{
  "n_layer": 12,
  "d_model": 512,
  "n_experts": 24,
  "experts_per_token": 2,
  "d_expert": 240,
  "d_shared_expert": 0,
  "activation": "clamped_swiglu",
  "moe_layers": [0, 1, 2, 3, 4, 5, 6, 7, 8, 9, 10, 11],
  "router_score": "sigmoid",
  "normalize_top_k": true,
  "routed_scale": 1.41,
  "balance_loss": 0.0138,
  "balance_bias": false,
  "init_std_router": 0.017,
  "lr_router": 0.000442,
  "n_head": 8,
  "n_kv_head": 8,
  "head_dim": 64,
  "vocab_size": 32768,
  "norm": "rmsnorm",
  "norm_place": "pre",
  "norm_eps": 1e-06,
  "positions": "rope",
  "rope_base": 10000.0,
  "rope_fraction": 0.25,
  "qk_norm": false,
  "attn_scale": 0.125,
  "tie_embeddings": false,
  "parallel_block": false,
  "init": "uniform",
  "init_std_qkv": 0.0202,
  "init_std_o": 0.0202,
  "init_std_up": 0.0202,
  "init_std_down": 0.0,
  "optimizer": "soap_variant",
  "lr": 0.00208,
  "lr_mult_o": 0.666,
  "lr_mult_up": 0.609,
  "beta1": 0.95,
  "beta2": 0.95,
  "lr_head": 0.00708,
  "grad_clip": 0.5,
  "warmup_steps": 200,
  "schedule": "wsd",
  "decay_fraction": 0.561,
  "decay_shape": "linear",
  "final_lr_fraction": 0.05,
  "batch_tokens": 131072,
  "seq_len": 512,
  "doc_mask": true,
  "train_tokens": 575900000,
  "steps": 4394,
  "dataset": "wikipedia_en"
}
Below are experts of layer 7 (counted from 0) of a mixture-of-experts language model. Rows are named router (the router's row for the expert), gate (a neuron's input weights, with its number), up (a neuron's input weights, with its number) and show model dimensions 0-127. Each number is 500 + 25 x the weight over its row's rms, rounded and kept within 0 to 999. Numbers have three digits each.
After each expert's rows: a language model's description of what the expert responds to. This comes from a sample of Wikipedia text that the model never trained on.

# expert 9
router:483532501488533524501523497493492514475481499507499477504521515519496491540479516512558467483524491556494461510501510521555537544535497481506466461539508483477436519495520545488479516488475513521514515557511466543444489479505528503517479520499496519541516526494503513478507506529505524513532492489453479542563535525505515483496524491502501507505495489510483495487520519439519474478486
gate0:533487495486498540531494464464500458502528475514457546527479480520524474515506517529542487496533503485515492477479480518526513538478536478490502485484482474500505502475496527504533513506451480506490505494487496487537495453508522497501506537472466537515531490484489499491503473490544516500499528522480460505478559458479504460494521492477505500508490545471494500495505498457507537465450
up0:501497495465473502501465482505492466493503497499506515546486491502532472492477501493494524474552477485549514496431468479550496519510489506495467462529530483511467477443474483525484518486511498468465501530510519507514494484508515517498491530491472502498506481467467462455479482502516522487500502443496464479447497492488494475485546504474500491499511531506498522458496486466520492431492
gate1:528500500489508525529537515479506528492478488552494487534513492515540505528501536474555480465466513474476490485457465499497500533488544489501493474497525473494510470490485499481457512501467480502528518522507461483483471481520496536490517474533523480480497465498498502493515524521486478535491458520530532499517508462518515468498513549515475533514508467505467504514513468504469478507485
up1:526511521515527486509507516488500532502506493507476506534485532518477515488497494467522481508453566515447485501456505473504539510505561489482491502487474490503510476475554493535490446518488510522493475502510490502471529522521512512492542492507479511473511512497501493502490504489522545509492494507497513543513467521555572498471473465456512475510510469481466493483484469491491456454466
gate2:484508532460539538451495504473492512501519469484507485509448467486509495514492514519517443475468454560478499523531502516535493503501510489511477485542475541481476493491504510469503514488511461526519490492554537553523523508496520482526511545526523503470511487484496485514498501517454509484489495492490547516516524510514524554496502531512504511507475487458442501485518498516497495492514
up2:516448521496517528469451496495487472494502486538491493524461491516498513536509492533514497502491454521508517518534497495508477514505494488517497510511503528467497491485519494504502489516550491495510553491515545535555518482517538508500526527496500502445512503519513473514486506474503542507528481500497514514525504513471510517504451530480506499544464472484477528510501519515487491499457
What it handles: Common head nouns. Common nouns following the, a or his, often naming works or events: album, series, single, meeting, debate, match, role.

# expert 23
router:534486489485512572522500511470494494476492489450478488519460511533510466527510517502483484477541490487546529512494540546481522533500481474496536489500482502497493472489485500512512436479447527516504536494531484550491532483464520539519554484490486539519519514506537540461510489471554522516488498527482473509524495462495464530522478492526510527495526497525505478464531499484490531494479
gate0:492516436502530463492512467467509491511473506484516506557520558516520524558501492551478504527499516494507515489477498518469495521486491468551545485494484491532503494536532496485512535539475487502463448511478509523526476555518516488456511517472546530483480514516509487470476468506537515491453508509520524519530484504529425528534500459489493503517532482491511469500507516486508503518481
up0:488518465484526462469533501483510471492465523521501513557511517529494523520497466504478483513503501513510479496505494516529484517488498485593487477500467489537516511555547528505495525559450460499464461525489515507524515520500487539451528486503562525501503497522516507505467495497547495478438541524493495492524512569509435495499494475501494490494535497493504500486513482508491460521508
gate1:512557487439550439523506453491475495521478536502481492485452502509514506532481531516518525527580509534516488512514489507517531494505555500502480501526478476502505482515512529531478488510493492502488472500466515541461488530507477488483466469535504498526554480512512514510504465475470516476507493478495471477455533510483516473500537520492538515531503492465511508438530488523453510505440
up1:475537485485491458522504467491481515492495519485492507487493512485517552523502522479501500516574510488545506511494469485553502475486562482512488468517484494503516511526512524524485486522511495528512489526492514532478488486498495468461490493541559488505512444521504519557506496507471518508473497511502458482467505497497553453498537477477527509482516498528483523437519461480489489491499
gate2:511525440514527489525518476511475499499518515512546516498455491528522493455483488469544512522511544468511515491542509483511477484470508497474530515500482526478486470499551562483479480501478555499498516479487491487484484486454502494557535464530509506520487477492521545477492499483489505490539473536495551496506499538484454491505502505480485503473504431482507493464552530496528494508454
up2:529514467479478498528526485507500521520522530512503490503472546522510509502468499502524509504530504504496508500569485516502493465502506514512505520493515555480496478503548535496483491515477539531438525476491488497504485520518540488519487450518472503503475465520502544462483480462508497463529486520511546470480529519505462503496513488458429493491470439507510530477531513498504487539496
What it handles: Copulas and auxiliaries. Verbs was, is, were, be, been, had and the words to and a, often in population and geography sentences.

# expert 20
router:538518478519521482487517533548535497481499467485486521505524490518490502488488501512435511514516523511529525535499528471534515494485466483508550452514466523536462488520479496530488447515494494518466463525501485501451512450488534544496471493489574509562510493505503479549494506448517505524502503482489468514444477517510502516532502455496532484497481515492520462526539485514503494561514
gate0:462490523548505510544496485490482506492528505475526491497554499532466519519523485534466511499542505504470490528482511504557492476500490504476446525521486497466466490482517524465524519506512484525449497491529483498474487521484508482495512496481457513511547487477476486492485586480510453513523436510542524484504496509496503488495475492540512478498495539529462444499504487507500529514492
up0:463505535542510495504519477484488473515512491453497500512528513501487503518539473498495499513537468542467510506484500507507484475512496487516454543469474507482463511488502523455489483509518520531500498504508494465477522483451508492483524480514495526512542470470482489498490516530504521533496501507554524499511465491463486479480482489515496464523489535553472434491528552494490546481477
gate1:482495480483496489493512526503501500479478460479513514481452492474505535512496476532470467519501518492473458462496487506490518519527473499486481506480527484485510481527484514474501502500491458509468463508432488524487540510509494503511540491518525495502510538495510538505534512463491500529493522509482517524506476508533499490522535462453491493559501503495488497496505498508505531479541
up1:482499445487506502516519534457489502491499462518458466489502493517492487522501455498466490537526503475492510507465488486492459503526478511488493548491486473535499490563510488467503493481482474487481460517423451489493513505499511528533481503555464518516488517509499546511510491470477499550529510478516528458477473503535536509520520493500477497515474505478476492500520470518500488512514
gate2:488513537515495473518496479520477556512470491464455497541478484502500505555489476508509527520473543513566462497445484506482528521505508483496515534498470507535486501497511489488512497520529463503538537483464507517551527500542493546544497513484495514499526498487538519519461473512505493482520470518466525511459498529537540536484480486512490468480459488507497562510484524541502490513554
up2:478490478481489481500507505467495527492473462495462507527470451493487480532492480499523533496486494517551515563492491500479497519481442469482505526500499491517500501521542473464492495523543503499515522493503502519568487500485489521545526526484526504501537523483534529495488504487526490494533463491484481478471500498541503513512497480490483445509452494514534513502476520500526495530522
What it handles: Name-initial syllables. Opening or inner syllables of proper names, especially Arabic and foreign ones, such as Al, Mar, Ab, Char-l-otte, S-ab-ah.

# expert 19
router:534475492464531542522512514548527481464485483502489523524468530498509482504488483470492483494500477461520481513482528517551501523497482476482540480506521510484435535537487538487480511533483509471497471556528496526493492517491529511547516494493511540535500516516551488506499467484485507518504513507466482500544500483480486485488513475516490548510507478494498505535527537519501497501504
gate0:533444530490443497556525481480481474503482517531533449534494508519465486502496519522511528514498474495510524555490484514484490489503513501480507523476458541509473492494495526503476487454472475453541502487500468508542509511535470537521515495517471542532484488542531499491461514485520527546504478523485466506467445446531516500492509501478464508565549492535526522538524501514519533470471
up0:515485514520484540507500490510477484483504507470514489528480538549451500472505512496490506537529496502519467496493513532541547527456514524454502504488543506480477502481485504484477491518520494488538511498525487496550485500487473521520474496501499494561485493497520551535479498516551520504478522494490498502521544476480480473539503488508493527573589473495478525508537452483480538520479
gate1:513492514515486529522486503484451519506510496570476501466470496466520509494516484551510501512534493566493508492497500504518510473487507509527460508512502502452490471511491496481482500559477511482481531508529532549497544508522514550523494479503503481514520513533522458511489445480515456527484555498484483506473523518505564497475519507491519468514518488493498522535538485468512516475477
up1:465490503501512509502466535495436515481539486553511484456479489494511530451486482523544512484500503507509509541495542516496490504502490538490464517483457519463444490493501504462496482502476492472478509526512525522502523510517457519485499449511489495496516533532517481519488456510538445519509498500477473489485520512462572487512502497533487443536507506530527517507533560483542497462482
gate2:516529505546491490526478485496487485504494475547533473534476480522480531483492508503519534467519489496486513479550536531499509475487462509535490510517473524481519490492445491494543526497473480521501476520508551553528504525522466519461498532523552452479519543505424506531486498475487472526482526511500512488524526527447494506511536512479461511481515524484569480519512514519494494485490
up2:507504477506498477533512473480501493467505457521587525538481499521500558500489468477491507450507502497494519482461511505522512484477482514512473496520459535471497487522481546505504523507451516481499508498529503515486474520520488523456483534522531478528490513500451501517473505513478466477464515520501489523512518492482552516505510493502444486495512504461534500517515531493494521485513
What it handles: Clause-joining punctuation. Commas, periods and conjunctions closing a name or clause before new content, like which, but, when, while, However.

# expert 0
router:506530441484484488524537520502512466497478432484497506532465532478505489503532513568516468483517512485572544509470502520506524541538519479480517455529516487502494501469499505518500519493479538518468493495509500518517490502475529523544512497484538486498507509516492478500512491517494497522555474482489495521489484516507502462523453458499527502506484476506509490518521514503479501513485
gate0:489501491486463518460506499525524551481524524489472525513502497511499492506513548453489476501495487510511485506525482482473540508479489479470494504536471522520462490475537478459541482542509505523510539514517487520525449487478509489520498475527495514510488520523550489478442494537494498539499487465532526483457531481516509494524501475537486539502459528535492511478490543519498511485488
up0:464461533445480493485477482539502521527515521508516507522525466528491473436502529500479512503492497486542521534517511490503500528460525518476497501515489517532498507480506516549529479531472460502561457474495493544513488521480502494502463486523528481466520506497510497509511449500486493502496503496519474523461458472488469532524518546510479517534507502472496501482522519497515493532510
gate1:464448501494508507464497528527511497496452488484524533455507507551530481516524506483518478508479517493523487521506512509465478458486471530513473541496477496493510545478521498530512511462494522528512467513500435572452494490492512508514544483490480473510485526450496489483484559499516498509507481518502490491465507489505478489511502512469483526477488528500505468475536483553462494528522
up1:503438520485524514490484525481512507516446470490532531437507463564501497525541489515537487491504532508532516532520520494490522455499469503518460528497529479512478493471505537527469512508503544541562463511544475580437508498517496492506540516462483443519494515507516474473518498505517459501471487509530516495485517504465484518522542524482453518500534503506495512489498480517460505524507
gate2:545472459487497506546505520510515480494476459497508538512495476488528540501530481509509477507468512497511553459473501526497479486506511519465530495506528499484484453508519521525465505486476521554484504537526506478499464478479514542479514525558518521495478511484520511513517480504496538463532471476483492509474496494483481550482549525456495508443526513472487484477523524532519525496546
up2:519514459503479502482478519495488491530483500487503508507470474489519533524495460524539463457485504464526518452458483468480515478508491498481535533500557502469479483473506544508522478484483496537508506531493519497511452512492538488470473515546504524504507520489526505515498493501521490489519510460491522498433475496499528529499552538480480500509509483456468469527486536532519532506562
What it handles: Table and list separators. Pipes, colons, commas, dashes and "of/by/the" in tables, infoboxes and football lineups, e.g. "| Triestina", "Key people:", "member of".

# expert 17
router:522513479492530531483515488517533445490499465477524498518507514495483511522506531497484483514535492512529469514482527470474509514525506508509531484517504465553456524490477517471536497485490520494462497494564489529484511489465514515524476508486531551524494511490512510507521470491466543541503506503493476520492465488506475517558501443504504530488490497511511458478538483514518472511485
gate0:477504503472539492445501523517504520499506513525499529513516545450508494489482499503478504505501521498525512467488474521512497482500503545512503495499519514500494554457490527515470501541482429505534511518530502561459491458514504480503518535553482524539504483504545488514499513551509540522534518481508462477488512463484522479499449483513507478505550534482490488486524469509572505528521
up0:485484514500543486492527534549510479543479496521469541502483558474540506515467496510505494481497531505495503511503464487516498482520491478502493502466543468510507560454532519518463482513526442479512514526493464513504480485533478510511465559566488514517467486506514497535491550525495511540489555477524493494508540448492528450499475474489501515488514543495509501525513450513538494502500
gate1:484486515511539556511507466522484500506500509495496487541469524512529460503520456496521499472517502487477496495513456502484505559544551467540480497465526487465490501477481563517529481493532517484498501468516483518513507462484509510537502499506525518527445486503502403429532521483497499550526496506502512494456431489474477480521518506467484507498501514484433511467520483499529524500505
up1:481502506489526588483483478519455480501481449474452522539499504503512470464510486494512493487497486453483502459486467490519485571536552502540503506431578505505499501483497534543547482431528519498537498497507492506522530419501517523513498519507523510504494459486480453479525513488502497507479497495509484523461479501456494494506496485463481478455512515511451483514522491505525521477499
gate2:483517487451532501492508502488518501484475453444446526450488488489511478469508446485494493499452492501534541500483515461509493487524476471472492485481522521500500499469484513471479483472548519529486478516518513540448501489499485524455483564507470483478476483519519505507456510467469502498482481530537522475487470506485486505480474517484484510517504504513480454467480503515489482522510
up2:485463488504480496484497527559514525525492500498472562486477510468535482497499457509536457512496521526527488515504524449530528491538516507499512474505520448531536524484557478486480507502497503465473484506484468521456502487514490494440474530482520498468486484493498511482493499486515505490460475497529469529507487509477494472522445501489518508527496535529454485510506530506488505471501
What it handles: Foreign particles and scripts. Romance name particles like Le, La, de, du, San, plus bytes of non-Latin scripts and coordinate numbers.

# expert 1
router:505496519506533531459529520480504521465494471506479521495473496470502478504495490467447472504518516532531477509517522520510481517507476487476502477518531520498471464488494465509494551432483515515491532510508490466491498497450532529498497473477476540487528508509513530504493488454486535500481490484463483497513509503538469507493462493461462486493500508501493523522531482505488500473471
gate0:504472523492536528451535448473551490513482541507504542514484500485530494488501492467511498498495445509499497484509489475505518505523524486491489496498468519484509510506466517495483482470514521569516505504517513475495445499486517493500518506525456492529521501471454519514468479507510495455489464488493508488500506474478520484538482548469502520555476507476471509508495441523499522496490
up0:496507530506517551503495486469527530553476530489503493511509517492498462493500486496501488480487480539487500527505499432522502529531535485492513489474456492491467535499513483508528488474501498498473514516499512487494461507499499467522499542491491485513525528499482500484461489528508500460494482474498532479484521471509495488495462542475495510518489532495512507493532471518499528507469
gate1:509461485500491517474472546567502503504484485513477488473471518469506476499549532477500555520526501501510535504514491501482522489505495531449481454470496542494476518496512477500481517496510489512474512501476487470512527470462431494471477493498561530469506495450509472512485512434528516528484501505477544498534503480516477486506519478489465524474503472509502522516537465513501504531476
up1:455505479492472502503520535549493493444450490488459523456478513490538483418555491497494490480547496459516514501509536503476513481482494571447482484484512474469510532517504506491551495498509497437442518562489494497477513502516480492468508490494528501529522477453513493507497506469490531510513482515524476492501517480502460463493491480487489480507506495532531505450526461494505492521502
gate2:500497496570515525475503510509506504503505505467512478511515494500498505540506530475524500488484507503513483500462482515501460466532461471479513479471539472519519502517501450485526537429487509460488482517493476481480487485470513494535537527543491488486500534530514517544490512518502481472490505490486477479479506538512501526482502498442519477510512543529473525526542463528478490548515
up2:494524490494513531504508514482496495500522477503472520502508535500508474508512500531543503490491548493494498457461473489478440486501487453465521509487522509489455481509519425526544475472495518512492495485513499519513499508522506538526520487467481509478482528488484505506455483485535538472487513471529455500464518518492482519495502511471535498505456492520470540529486436495478488522514
What it handles: Capital initial letters. Single capital letters or short capital pieces starting proper names or words, e.g. W in Woh, T in Tweed, P in Pno.

# expert 4
router:537504473518547521464533503538483439486470493500481534523554476485497497551478525495511456439549512585478490503511513535489520520517473474453508501502538472517517483477540534485468499517485489542476448498518457520494491483492537514535487527512552505500527518498503499535493446499504490515547513497497461520527531482504492514503472458534490514497458512511482458518506459516528530512507
gate0:507512510484521461522494525477473554494482463550493499529538503438452514474507500501437518508547452498482497460505516508500498518486504511492525515476490471530503460489503535514479458496521476517573484530489477558481498536484497512513519509517536520467491526526473480511504527513506483519516507527532554491492511529479495502509499512510493498487492492499534481540495540514491508461469
up0:499496520483511477508479560512505477558565502487443535473507492501535521479490515512504452494497476513542523483500496512496517551512509523529484501487507506471503475515425526520508509473503527471465502468449492507474496486489452565495524474517436512507477504519505515520483533475463506486464487434478502494502507513518507518554519529477502470505534528494537490522507473483466503487507
gate1:476511533509515518519507504514504465502483482539508500563517505498500520521466509493481525525526530532532433470486533460504483557524505455480526510525502507506544475500499533526518451561495538503530492483486536508518537523517537512474520515500495507479520521538512443484504527490540510516525524524484496546519512528532509549497532479534495473481512560512521545489507522525542535512516
up1:462486497486519495519470507513446459509482494512487478506478510484481494513469488483485531527544522525512490477498502475474459542525494484487533533479511518497499470504505550510495434581490518520516452489522512494495535499480517492447516498503461507501522525524471492466497515523551487491542498530491514536510502478528498533509487477516517492480535546493525510523480498504543523493484
gate2:488468495505480452491522493464520457515471515481451538491522506476504475517509496486490456459503496557493500458521449543490500525509511505489500523475512507530505469469489492481514483496493498550525426504475495505462482500517505512520522563482504520470525518522521474546470487478496501539539481511516503505518487456527493542466476536515479500497481535519478507530437482514512510533491
up2:494481502460488473567485502486507512485520513498479531495483571477489455485514469488480492492473465493517515450480445526516476543523526494518494524459510577482493457495466483524490478489483494518507451517514504500472486469509489459504518548466512553517472512505531508536442501486515495551457464476520536481499480478522496506502505554522496539477510532507463547519441524540514535484517
What it handles: Determiners and possessives. Articles and possessive determiners after prepositions, before a noun or adjective, such as the, a, his, their, 's.

# expert 13
router:512538495492503508419503524496503495450443458495494517514468514509481463523509444510514504514501501538534492537505529502480511531493524490488534464560523514450487513512489508496514525497474515508496497546511498527480529487517471528508512491531523551525509519498502515527459473522517529535536484543464466538513531491502480480529485517446494508519521473488495499547514525511516515490473
gate0:470499466460487544464516501488487501496460494460445495522537536440496503520496478462514480502459532513504501510521486513528528508519512506521528544455489517468498449523549525543485535521487512472465480487521505525470534496548557501538486545535513498492510534519523542530514509510507475505474487481465511503506486481514511458512528484443573495482482534476468493553490508483493511515487
up0:495494504496485531489498509499508517558469482491407470521524518434491473517505445426506472476508533517520491522519525521511528489552525471488485523505479527468484498536566514526518490520490519478464489507521496528478524516508518560490504495497502510465514488500510487526504493505526492506490512534474481531494526482491502463489538508485508514510479501490457471527513546496466529537523
gate1:527491507507467469456527474505488489486533490505455531517431489494431503492523507488542490534504491502494535492522542470519477514515506501488493511488503502509465508478490544484509527516518515478564483507524505475524503538495532484496509478530491488493538510479534501504555461463467524487520507519509487524553516520508501539518495489503480497546518481539516479499522538482481498494505
up1:522461526484498455481485495471525529521532500519469529502479492497488521472523497508517478511506498478507541527536537493510459445517512491529559485497487476527463513500505536459493498534531541496539455527462518500528507522495495531505490504493507493490538488514491506471521474504477524503507454484505474542545515508509482493528470495550476502522505486526468455466515497468535456517518
gate2:496479488498527497476552522530533490521516527520474538511491510470510495510517493471473517498533463480503490544478498504471479477477509497454519495488493571538482487501536480484483520509502488524516496498511491499539476483541504539493475523507490467544535538491496506538495513515488470483478478453509503470488487474476507495534498470493530523515489485491493508478520537443517472500525
up2:502476538502512508497528487529502495462458527497488526485522528481511499561459496517474495489523463517486508526497475447468469468471537511481536518513502518487524515504529506470518498520493505524545481495510538503501514522529463492465491477532469463514540565520480516497481460504483518519522495510500502493516539535518472480493473454451511511463495514508541484486539546485501478515511
What it handles: Table cell contents. Contents of table cells between pipes: dashes, blank spaces, numbers, column headers like Apps, plus plural pronouns they and them.

# expert 10
router:555526515471559547531481476553534496494470479485497541523523506472480480538511487520488471503474501506501484532525492516482525514507503482520553464492563497506522493533524520511475522466481498543439514487494482498492497481477490513527506457469509514481506527558535535483515482510466503546525450532461487538558490547500480515486482466511512521492521508506471513494535473500515510522498
gate0:562497493492532522525475492526514520528480555473539556478457507516461491447539534507501465497540485500519438486511515477468518487505522504472480505504459498460536477476518556521532487493518501449507475515528487466475502523468464523455516512475491497466522523522480512502559499495498528487495466508519492486487527496581489473405539501500493543502512480527495546490542466502525505522495
up0:496489516469550494493468445540526489539470503491538539531490459494484478526534517502525478555573507468503458483497520499520503465504515473501509491506463454477510486469569545516494487502499559471498473511548468517461501527494465520451501484486503484497497507516475481456471467495498510477492508446524503482490492530513483486454523476493489533494500489537501509478497508511546541515503
gate1:509489486473502481501506482482504461491478462484519506521485487506536516524498488535522516440497507485494496500522540458439498461502471482499502522479520473485547486507544520586490532494514533496495501521499494487484489502507427452532498489488467495489521499502501496517487515483478531516521483512507507515475506498538529495475490456493500453514501510525520477480536494472492502528552
up1:473497553492535521490513466498494410514497445503536506500514497476507500527456509515492516477496515477471518478480513501457485483523469503478533503507526494493537532486476502564514446508466508533494483496517508493480489518478480504523461467478491495471535474540510516520536522469483482496495489486514519530488520495531503500485539481479485460519506503529510491505525528507475515490580
gate2:524480508458465473473479504530464499449509520519493498490470494519503494484519473526496486504521506479493531486524520512497485475487485449514497492493480499530501481486504470521470534485545566515468520495450492491481503515494491541497458494530481532514523513533521497474454508519481484502495430500519493523508436490486488528546487518487497545511461481537471509458510493499519523520468
up2:508497517504489499493492515532468512447456499500525483518503492509491494495504487508487549477470485474456517495474503530491537505501499492539519533500493480506541473463517496542487502530499516515448527521463503511505484516514533509516461519511498517497500518491482488469503523511515499484524476497470523469499440522468423484510515484547489489522489546505501470465528501470496556490504
What it handles: Coordinates and units. Decimal digits inside geographic coordinates, plus unit and symbol tokens after numbers, such as °N, ′, km, ft, kg, and "United".

# expert 8
router:515491477450488544475496541527524491476482475486482513543469533488461475529497467459527524496552539514502443532493531501507540504497470471467490470510504538488478498552454515480438553451505493522504516501522500481496548469512457518501523497503493507508523513514502508492457492525493513513512470496511468541539530496496484541496493510464509481503511487556472547520522497523527532526505
gate0:494518526491536509531476523524498493484469492514530499469555481518485474482469503526523478491494549483452482521482534482540541510506532534485482530530512519461462498518523455497469505500499546497460544521489494469492474511484492526462483522503463515485499525514551477493500486492497469497519537486498474524514496435486497504462503465512517493520510541499481486513495471512491491490496
up0:484494504503512515505464527490471501496454499537504528482502486494518525491496499516525481480537505470476476508486522500588533501513490504477481506493487485527496518525512510510506504514467527522480503534467515494529524520473483465496536543509517499494493502501516472511452494485475465497552502461507518501502508429509492506481526516535505533492519542523501468516525476483465472459499
gate1:511526497508478499512481529497528535461497468477488504508478512505488512502490480509499503521482482508496488523483480504539515479504495519522504510518495473486487508477505485489474467467481482527500512526448504520549492517476535479454525494522508491537533497504487557469490484517495530478511475487492490576510479466479440508505530495497485521504467512473491506520539504468467534469486
up1:508512507492483534516474526514497512474532506479421490540561538507476497489526477494494483512516509541461460518479539506527508477507514517511495511521493487478472512489502500513496451502488472545517528528474516521505496513505529507486485487515523488525567476497514518502487486528487502453505455501518506515514483493524455533497519515471494503507474488504480532529507488448421525472486
gate2:449471519503494502492486507489502527513504473479467496479483494540539521500475480481480536500532492481546464480456534522505498502493487489462562537510497503479496481540448499517502522496499471482489522498468470497533490460489500498492521494541491507501509517491466502497525502476529488484488501497511537503488480529542524490508506449530458533535474510468462459481526504528486553483507
up2:462485497507527519504492466488461492507476453428504475500521479497505530515481503500506584462561495512521491457462568509495486497496503492471548541464509510499510512555495541489516571477485446505464518526492521497479504506477489461510511535535467523450471475473454491472485495482503506506493487478506536492468474530510514494492472480517489487541511491470456486486533534499502519489513
What it handles: Numerals. Digits and numbers in scores, times, dates, page counts and statistics, such as 9–7, 5:00, 354, million.

# expert 22
router:509526462460540494486484552464523482510474497484478517533536542485480462528470521451520492501515491507482501514526529516498536536507517468446493484531479529476515516535559505521503491507469504525448524514502520507504539492493502518529535519531502520522491497474516527501440504474462517499518516535461482538524523467521498528505496514514482501522510494493523476504520502494507523539483
gate0:528533478504536533520524471507537464478548495470497494532459485520507506489532494475515512487526539529465528470539506527498559489526526494515485498478496489504505520522507486502517560531538496543545528507519528502534501511443524522512479538521530489480476492489511545513478526501538501500481536556492552501514516505513452527526476463479507485483496514550488483500516500479484527519500
up0:483532501521535528534529484509539504497513502474485518480502479512480516470514519472513484472491522490503503493495515510485518539476557466542489520486459456510509509490491504532523503480531480539485500491535514484518472507451568520490509545477516509503531455495506526483506506506518521515465529524478511482498541493492497507496514469481502525487506527554469506485481539481506532532497
gate1:496551504483487480479563488534496520493475504490523507555505499538508519490475484478497482470484490524494463515514490495464510527535480529529481459495517532509521507514478493516464504498535509492456538487476542516521499494478500543506474536540554499545443493498506503520466505492472489515469489536500475508466472543516469485499477482544477517548494502494518501481531533514511518541479
up1:504530516497489504492542487539492499517469506450527521503503461503530512507514487483482456505494503551474501505478504512500529499464507496521506441477463518489465507506462466555485502512497512511512509478506536538521504508486515487534460519549560495559483444515497479505485508494467539479472533520500483505481487489495506522492481455514483485512467512487485504493507506477493523503490
gate2:467527514471485461485478504506510489479487496464455522497470517535513515546437500506553504485544506507500486508459522535520492475534513468498535493482495483495518508528491544552556478459492530498479485525539528491532504521465470489556511500470528523487513502461506508487496493465517478497508496511484480485455489480519533437519474523503462502511517459500490512506497516466512496464504
up2:456535518477467464446502483483490474468505513491433531522460538495521500531458499528528488461537480477501473509475494513527498464530515462503507491493521478465513503525509570527537477484534515492492481504559493480521481524458483510520524505472502474510510513463527515502508492436553487509511507484486480492457499469505527473488477515502471510514495484504502508500474558473502497464496
What it handles: Section and infobox headings. Heading and infobox field words after line breaks or "==", such as Personal, History, Coordinates, Career, Medal, Succeeded.

# expert 6
router:531512486476520462478481521478527489478462519489500501508480525472499501528519492527485446524484526519500538511493529500522560529496453476475475476527550486508501486508517475488478496519517517500526497550489494515478517503476513533510470487508483493541522519499486545551535486485512527493508523541515523522524500513519465509519487524509489534499459490512501507479526541497487471482466
gate0:486501498474497528444512466515452524489520482522538502508472499465493489501504481511476500508484466525469536490443488476499483532500497459530528495479486525524483492516536451490506492519544524494486477518526486486525501496476526519508482514533493522484452537542513473550501505543478502489484522477497484516437450522541484452530479482517514504516520513514513491506505473472520530531551
up0:465540511489550482506496485524471557489523495516535505523501470466485525519479488516511509477488489516437483462457510491509489514473481509504512477521479543551516473510503511517520514514476542520480494503542546478471563513506532516473485552498522510477485545479454496484505491535512438524521522471492477544418474503537471459527481494521514479508495528508534474513523468465458544473524
gate1:481478535502496483518532473511476535513505440504477487476471583487492457485490528509514508511499490512499478494511491495514534493542525503479484565510527534521513449505514468478474485560501452530522508518503471546541531492498482496480464479488529509554464541468525532494513518513475528496478528481526499512553513477527490510465502481454517531501453482518492517512518479482472504484529
up1:499517519494532475581528502503531501514457448487462486469502502473526462505505542514505509492484526511487487520495482507497513504537548519487493497512503526511501437486465472500505496525503519510527489572484499516480503471492470486509476529481510534493487481468532498526521483533473498503524505499510489510518500487488509524461512496463489530477481464568501517531486477496496505475498
gate2:486498523510487486505520461535452536460484489459498490524524541505472470510533510446494474483540549506525544497486468516517484505459508532490509532533451533489529477457506468528496459514484460511442538493474484545473489481548493508502481484545479510470488507467501479511444496523529458483490530516496530522534492506494484477513470495498506515450512485504498457508492512470508467520512
up2:482494496484556491435485484473515524498480475512508533464523515533481468548532496475521496473497508492464522499464496517505468487516465444465527499517487494482486540461529497499500508522471501491477509517503464510488472507515530505515505507515441510464452543463487532508528483520453444449499534476499554526537492511487479533483504514480521517493495454482480450469512497498521449524492
What it handles: Mid-word fragments. Word-internal pieces of technical, chemical and ordinary words, such as comb-ust-ion, neurop-ept-ide, fluox-et-ine, and nouns like engine, acid.

# expert 11
router:486487559486526512458486476532538498471463490496506522502511518486506483500484490479551498508514529523494475519475524518501503500546489504489496487510526537494487537554501514484524479491491539542453501531543477515522564542539489513515513501485519533515519508527528467474545459479509526517530467518507482522499512499503503549524491507485494510508494469525514503514536521519571464509470
gate0:540466523511498502492473522521516463567466492524500492535452523504535532489484459505513510472500523503505469519501496514476484507490517509495494518489540489536505504485499521515460501541496451489479526502494527540513533476547539484488460529517517512522514527496537501523518523502494499478541527548519461490487571478545499491507479519499508528494486519483500494507507499524490511525440
up0:518490543498481525518494478519518482538519506504509515482472484523505546472478457493506491505497522512521514521502496517510500509477461489515537514506523501512449511450512509532524513521528466515500461499550556472498532514586490505497498474495538529533547475488476535473519508481503472558506519488559499509496504492514529510534484507509476497525497517499510498515535488484465496478481
gate1:471477509480524504489486503446505506505515482513484547493492481429516489519434508521536524532479488487521503510501491469482482494531485487488481494479515488520470473492487502463509530468514502471508466512520481494481493528514444499514466542516527519478497507532538441516525517473486446526504510558491522504551507521494481582542468539499465483505507541501545492524515517490523527490500
up1:518500514436501506461499525492496516501510500495507522452497532468514480498454491481552522541441507499531514511477465478510493493537445530482462489476520466446485469554503513493546499495531517547507485507522492493453461509495454500511484538498517553472494516546538474473520510494510467545505510532501512508541479496512484493512477537504481509517506497521498514516492517479567538501540
gate2:512502499456493487498429532525487483472500542528518499516496525538516537479482475430503501489509537512472525473511521521500489496488500495502475496530516486469503535497518520525497516502482513540496532493555499541558482503522503527505493473580503492498494501492480500494516477504518460538479499495519500531499484516460499488522537491490502551536496493499488490502514507511499484476534
up2:469504493454504517564484484510493523495510533557508488528492513488502537512508495511501509521506530484520509454478496513501455503488473471491487494482500528528517514484478527505483466505517502531493520516503496517497524483534478503510488473538510501481474479449510466529519495483537446500493473555521497519495453492491498475526485504518447488541487507463536495551548536513527487512542
What it handles: Nationality and title words. Nationality adjectives and title words in sports and politics bios, such as American, Canadian, National, Vice, Lieutenant, and the article a.